config.toml
n_layer = 12
d_model = 128
n_experts = 48
experts_per_token = 4
d_expert = 64
d_shared_expert = 0
activation = "swiglu"
moe_layers = [0, 1, 2, 3, 4, 5, 6, 7, 8, 9, 10, 11]
router_score = "softmax"
normalize_top_k = true
routed_scale = 2.0
balance_loss = 0.00219
balance_bias = false
init_std_router = 0.0332
lr_router = 0.00196
n_head = 2
n_kv_head = 2
head_dim = 64
vocab_size = 1024
norm = "rmsnorm"
norm_place = "pre"
norm_eps = 1e-05
positions = "rope"
rope_base = 38000.0
rope_fraction = 0.75
qk_norm = false
attn_scale = 0.125
tie_embeddings = true
parallel_block = false
init = "normal"
init_std_qkv = 0.0309
init_std_o = 0.00632
init_std_up = 0.0309
init_std_down = 0.004
optimizer = "adamw"
lr = 0.00266
beta1 = 0.9
beta2 = 0.99
weight_decay = 0.038
lr_head = 0.0153
grad_clip = 2.0
warmup_steps = 471
schedule = "wsd"
decay_fraction = 0.503
decay_shape = "linear"
final_lr_fraction = 0.0
batch_tokens = 131072
seq_len = 512
doc_mask = false
train_tokens = 575800000
steps = 4394
dataset = "wikipedia_en"
Below are experts of layer 7 (counted from 0) of a mixture-of-experts language model. Rows are named router (the router's row for the expert), gate (a neuron's input weights, with its number), up (a neuron's input weights, with its number), down (a neuron's output weights, with its number) and show model dimensions 0-127. Each number is 50 + 12 x the weight over its row's rms, rounded and kept within 0 to 99.
Before each expert's rows: a language model's description of what the expert responds to; "comes before" lists some tokens at least twice as common just after its tokens as in all text. This comes from a sample of Wikipedia text that the model never trained on. Tokens count by the router's weight.

# expert 45
Description: Last pieces of proper names of places and people, such as ina, son, ley, ton, ia, as in China, Slagelse, Quebec.
comes before: " |", ",", " (", " and", ".", "'s"
router:44 52 47 37 53 35 68 45 62 59 68 67 49 44 44 43 49 34 82 49 49 41 47 32 46 39 49 38 33 43 42 50 58 46 24 63 49 69 49 45 60 46 23 55 43 70 47 63 58 54 65 56 41 24 66 37 47 60 51 64 60 51 48 53 51 48 53 38 36 47 66 48 31 56 41 65 41 41 32 21 37 61 50 49 59 70 30 64 53 36 44 41 36 67 62 52 56 45 39 37 53 49 52 46 37 59 71 50 55 53 63 45 51 64 33 58 38 55 76 67 77 29 42 58 45 45 48 33
gate0:38 44 40 51 53 58 50 35 45 54 53 51 33 55 40 66 40 53 39 79 57 56 54 59 49 45 52 58 46 53 49 57 71 45 62 44 29 50 54 36 49 35 39 62 43 58 49 59 34 49 60 61 44 36 55 57 44 56 55 42 34 65 36 40 54 44 46 44 54 46 52 56 34 38 59 73 46 48 55 51 66 68 53 69 59 47 55 27 48 51 30 56 39 60 35 23 61 56 57 66 40 48 41 48 92 13 70 66 57 31 56 55 51 78 66 57 53 67 46 44 46 57 57 67 34 39 32 61
up0:55 27 44 70 35 74 65 37 48 58 50 51 45 52 43 70 39 54 50 57 40 43 57 58 42 73 49 64 69 21 51 44 53 35 66 34 42 50 57 42 61 41 41 81 58 57 36 40 40 42 59 53 40 36 48 48 60 34 50 54 42 75 49 42 67 70 54 53 45 36 58 43 37 59 45 64 37 66 36 35 81 45 56 64 52 55 40 56 54 49 52 47 41 61 44 29 56 46 47 70 34 39 32 32 52 60 66 60 61 43 49 63 62 59 51 55 40 56 55 32 49 51 35 73 46 55 58 74
down0:44 41 67 59 44 58 44 51 52 46 49 57 42 47 49 67 59 48 72 43 46 39 54 59 49 62 41 60 63 47 52 38 62 36 55 59 67 43 48 64 64 55 62 56 56 56 56 61 62 55 50 52 43 49 57 40 44 53 47 44 59 46 36 60 59 77 68 43 78 57 59 43 57 42 43 52 45 52 35 44 64 41 39 56 42 35 44 53 66 49 57 65 46 43 48 25 40 71 30 36 36 58 56 47 36 53 58 51 52 65 52 34 75 37 43 46 52 51 47 51 37 00 53 36 26 47 50 32
gate1:29 43 44 38 54 38 45 42 48 47 48 78 45 46 25 60 35 27 46 50 74 57 42 32 56 43 55 40 31 58 25 66 45 40 46 50 55 45 41 48 58 56 47 50 53 52 64 36 62 45 56 63 51 53 65 48 22 57 46 57 41 60 43 16 34 45 45 34 41 36 66 53 51 70 35 87 45 56 32 37 60 49 39 35 47 28 77 57 57 34 48 38 30 49 55 47 59 58 43 47 38 40 47 58 56 33 47 63 54 30 56 33 42 44 49 63 50 46 47 43 54 51 30 44 53 47 49 54
up1:51 59 89 26 26 33 38 62 63 36 67 24 53 52 55 66 61 63 42 51 58 48 44 63 56 40 47 55 52 30 50 48 51 57 51 61 39 62 51 47 40 48 64 55 52 45 40 74 69 37 63 74 52 39 54 64 42 44 79 43 67 53 43 47 44 39 54 52 39 43 37 50 36 51 52 36 35 56 56 50 40 62 31 49 53 74 70 65 62 42 18 44 33 62 51 52 47 35 51 62 55 67 49 36 64 30 48 56 54 60 50 46 37 33 40 54 40 60 57 50 39 49 53 59 48 53 54 30
down1:44 46 57 41 75 55 41 34 50 58 37 70 62 49 30 44 63 41 57 46 49 42 40 38 50 39 44 57 28 47 37 75 60 31 77 41 47 57 51 65 56 36 30 75 35 49 77 43 31 40 51 61 61 58 57 36 23 55 31 72 49 69 52 34 38 49 60 42 46 37 66 61 47 63 34 66 43 44 69 36 53 33 63 58 39 39 48 37 43 33 46 66 50 41 52 40 55 34 55 56 41 49 58 72 44 47 49 72 50 43 56 53 49 61 57 47 60 34 48 39 51 72 45 45 52 44 57 60

# expert 30
Description: Hyphens, colons, ==, table pipes and bars in infobox or list markup, plus inner letters like Ens-c-hedé, Epis-c-opal.
comes before: "ed", "\n", "er", "ition", "ent", "ing"
router:42 62 44 35 38 31 49 61 23 55 53 43 48 44 51 75 48 44 53 52 38 59 55 53 63 62 42 40 52 54 79 40 54 37 62 61 34 38 68 33 60 64 50 59 62 45 41 38 77 58 66 55 69 80 54 54 53 62 48 36 52 26 33 48 45 45 32 71 63 40 53 30 33 51 46 53 65 51 66 64 48 55 38 69 36 62 62 56 66 57 55 65 41 48 67 51 54 13 53 67 70 57 42 32 51 58 52 41 53 43 40 56 51 54 63 51 51 42 46 35 43 53 57 59 64 49 44 48
gate5:41 53 37 48 36 42 71 53 47 56 56 53 41 55 42 46 26 34 62 72 40 53 75 43 68 33 32 48 58 59 40 49 55 49 46 44 48 43 32 52 56 43 56 45 48 36 63 51 53 71 42 43 59 46 28 22 61 62 41 80 52 48 51 71 41 61 44 43 58 65 54 44 73 59 37 46 45 56 40 66 51 47 49 63 73 64 67 62 56 72 36 33 57 51 64 44 53 36 62 60 52 52 64 43 64 49 36 57 50 39 53 56 57 38 54 47 31 42 77 70 70 43 60 31 50 29 63 44
up5:72 63 56 51 51 33 41 45 63 35 40 46 56 51 44 54 44 58 48 20 49 45 35 58 29 57 70 48 38 53 54 46 53 51 49 47 50 37 57 64 37 58 50 52 51 65 54 59 46 37 45 66 37 50 56 59 56 46 71 45 45 36 35 16 55 46 42 56 47 59 57 59 42 42 56 67 54 67 72 40 26 44 44 48 36 45 42 62 44 46 64 63 28 55 47 75 33 48 37 45 70 41 40 58 55 48 47 33 36 56 57 43 40 68 32 61 42 43 28 14 44 58 36 53 60 68 23 42
down5:71 59 76 38 60 40 54 45 61 53 20 41 33 34 75 64 48 68 50 49 23 36 48 50 53 58 42 39 34 37 51 52 46 60 45 22 35 56 46 42 53 43 34 38 77 44 47 41 65 44 58 30 48 60 54 62 47 42 65 72 58 57 35 53 53 50 59 32 34 63 48 71 35 38 43 63 34 64 51 49 52 72 34 54 41 62 30 66 45 46 62 57 45 46 56 55 33 48 69 52 50 59 65 51 44 48 56 52 51 64 71 36 47 41 64 55 48 67 70 57 53 57 42 51 48 43 58 35
gate6:40 47 48 33 50 51 35 51 37 52 32 63 39 52 59 51 45 50 53 66 35 45 53 57 76 70 54 38 71 42 50 39 59 54 53 45 38 25 45 41 57 43 55 63 70 45 66 75 35 62 78 48 44 57 32 35 66 61 55 54 35 32 54 68 49 80 49 63 46 55 55 59 69 28 61 57 52 62 52 38 58 43 57 56 40 41 50 45 36 53 50 67 31 46 42 55 45 43 61 35 70 52 61 38 60 30 65 56 61 64 51 53 48 58 48 44 54 17 60 38 57 69 60 26 51 37 57 47
up6:42 55 74 51 49 54 56 40 58 34 38 42 79 31 37 55 47 35 33 53 52 40 63 42 58 47 34 50 35 55 77 33 58 45 47 42 38 45 37 69 55 42 62 38 49 35 46 55 69 39 38 43 61 48 34 41 72 53 42 49 56 44 45 35 49 58 53 49 36 57 49 61 45 42 19 73 52 48 53 57 62 62 58 63 65 42 45 49 48 25 48 45 60 38 38 85 58 39 33 45 58 48 41 37 66 51 35 47 42 49 22 47 34 55 36 66 39 48 32 49 51 55 66 63 54 32 34 44
down6:73 67 53 41 36 44 61 43 25 32 63 82 67 47 53 53 50 58 44 52 66 46 62 67 37 53 57 29 59 37 53 51 49 42 62 42 34 48 40 34 50 54 74 33 76 28 53 60 54 44 38 59 55 36 47 79 65 64 39 35 41 36 51 46 50 54 72 80 65 62 50 53 59 57 51 52 46 55 56 64 62 58 53 58 52 37 26 40 66 63 36 57 50 54 39 44 46 26 58 46 62 53 52 58 65 50 48 53 46 41 41 49 62 50 52 46 55 68 35 28 43 67 47 37 56 43 46 38

# expert 13
Description: Table cell pipes and divider rows in lists and rosters, plus a mid-word u, as in language, sanguine, manufacturers, Venezuelan.
comes before: "\n", " ", " 3", " 2", " 1", " S"
router:31 49 49 52 83 46 45 53 45 66 49 62 25 56 46 52 43 54 66 45 55 48 68 35 47 46 42 36 36 47 43 41 51 48 47 45 55 58 69 54 72 71 54 69 55 52 53 64 70 60 50 65 51 32 58 33 56 49 37 56 53 56 47 70 59 51 69 49 49 28 69 58 31 58 53 58 48 26 41 24 60 70 59 57 39 43 39 68 61 35 43 38 30 51 43 41 61 31 43 60 56 53 41 43 65 31 72 54 42 55 64 70 39 37 36 48 54 36 57 65 38 26 62 55 57 61 56 47
gate2:44 35 55 61 32 52 47 31 50 52 43 38 55 52 69 70 63 51 38 61 64 62 47 67 54 60 36 63 49 47 39 43 48 52 48 69 62 36 44 73 49 32 75 56 38 45 29 10 53 49 62 38 57 44 37 63 62 33 60 52 47 40 39 46 29 44 33 28 30 50 42 60 44 60 46 55 55 47 45 49 23 37 63 25 45 44 55 40 48 50 42 34 54 48 50 53 51 63 38 57 63 53 41 36 47 32 52 52 47 52 31 77 56 43 56 41 58 50 20 60 45 48 37 58 65 47 62 35
up2:54 52 39 73 45 72 46 63 63 59 69 73 57 46 63 49 51 45 54 62 59 45 24 46 69 49 64 45 53 35 72 50 63 54 58 53 48 39 55 61 49 54 42 50 57 45 37 43 52 17 43 58 58 50 63 48 47 44 63 44 29 55 58 44 33 49 41 46 39 56 69 66 67 28 53 43 41 45 51 48 26 44 64 45 37 39 51 47 34 44 58 29 49 46 54 37 65 44 58 79 57 43 53 34 59 49 49 55 62 56 62 42 80 58 64 34 46 30 39 74 55 60 25 45 68 58 36 46
down2:47 48 62 31 69 53 66 44 61 35 59 43 61 56 61 39 78 52 54 59 34 55 36 65 66 58 43 45 68 61 45 49 34 33 66 56 54 54 42 44 39 23 63 35 51 38 62 54 61 59 45 45 46 51 45 51 30 47 46 37 62 61 52 33 50 51 53 63 54 46 38 25 58 51 42 71 71 43 53 58 51 50 57 40 43 69 51 29 50 44 46 54 53 39 27 52 34 48 70 36 53 43 21 65 34 56 38 43 52 52 43 54 59 45 74 31 63 62 64 38 45 82 48 33 56 52 69 63
gate3:52 60 47 44 39 52 30 57 74 28 47 43 39 80 63 39 52 33 34 55 47 65 30 53 61 38 40 63 44 43 51 56 62 33 35 59 49 46 58 48 42 46 72 57 60 62 47 40 47 33 59 29 44 50 60 47 55 46 63 51 46 59 37 64 71 52 61 38 69 48 52 41 53 62 76 55 46 44 47 61 46 53 51 61 51 53 51 55 67 36 73 62 54 32 62 38 59 35 49 40 61 50 34 51 41 23 62 47 36 63 47 46 71 76 51 31 55 59 53 59 74 36 50 33 37 48 25 64
up3:66 53 60 59 48 61 50 61 50 72 40 35 43 51 57 71 49 37 70 23 46 46 34 48 58 50 37 29 25 46 58 47 50 42 42 54 35 61 61 59 54 60 52 30 41 55 50 53 31 54 32 43 59 51 51 61 63 60 37 54 66 51 45 61 58 22 59 56 27 64 66 67 58 66 36 60 49 43 53 37 37 30 72 42 59 65 53 48 47 57 54 40 63 39 55 45 85 57 47 51 55 46 38 55 41 46 61 63 42 63 42 38 32 28 54 56 68 42 27 66 63 48 41 53 54 34 39 41
down3:70 51 57 49 47 50 67 34 53 47 61 46 61 51 55 30 56 59 49 46 40 50 65 45 39 58 58 62 47 46 44 48 30 32 81 26 35 44 43 50 54 35 56 47 48 46 66 32 35 51 47 35 44 49 44 49 53 63 59 52 43 38 67 45 39 62 62 44 69 57 29 60 65 47 42 31 84 50 66 47 55 61 31 45 22 41 48 48 52 64 42 43 55 64 47 61 43 45 54 48 41 41 60 63 30 46 37 33 48 56 29 74 49 61 64 43 41 60 67 32 41 84 36 50 44 65 60 62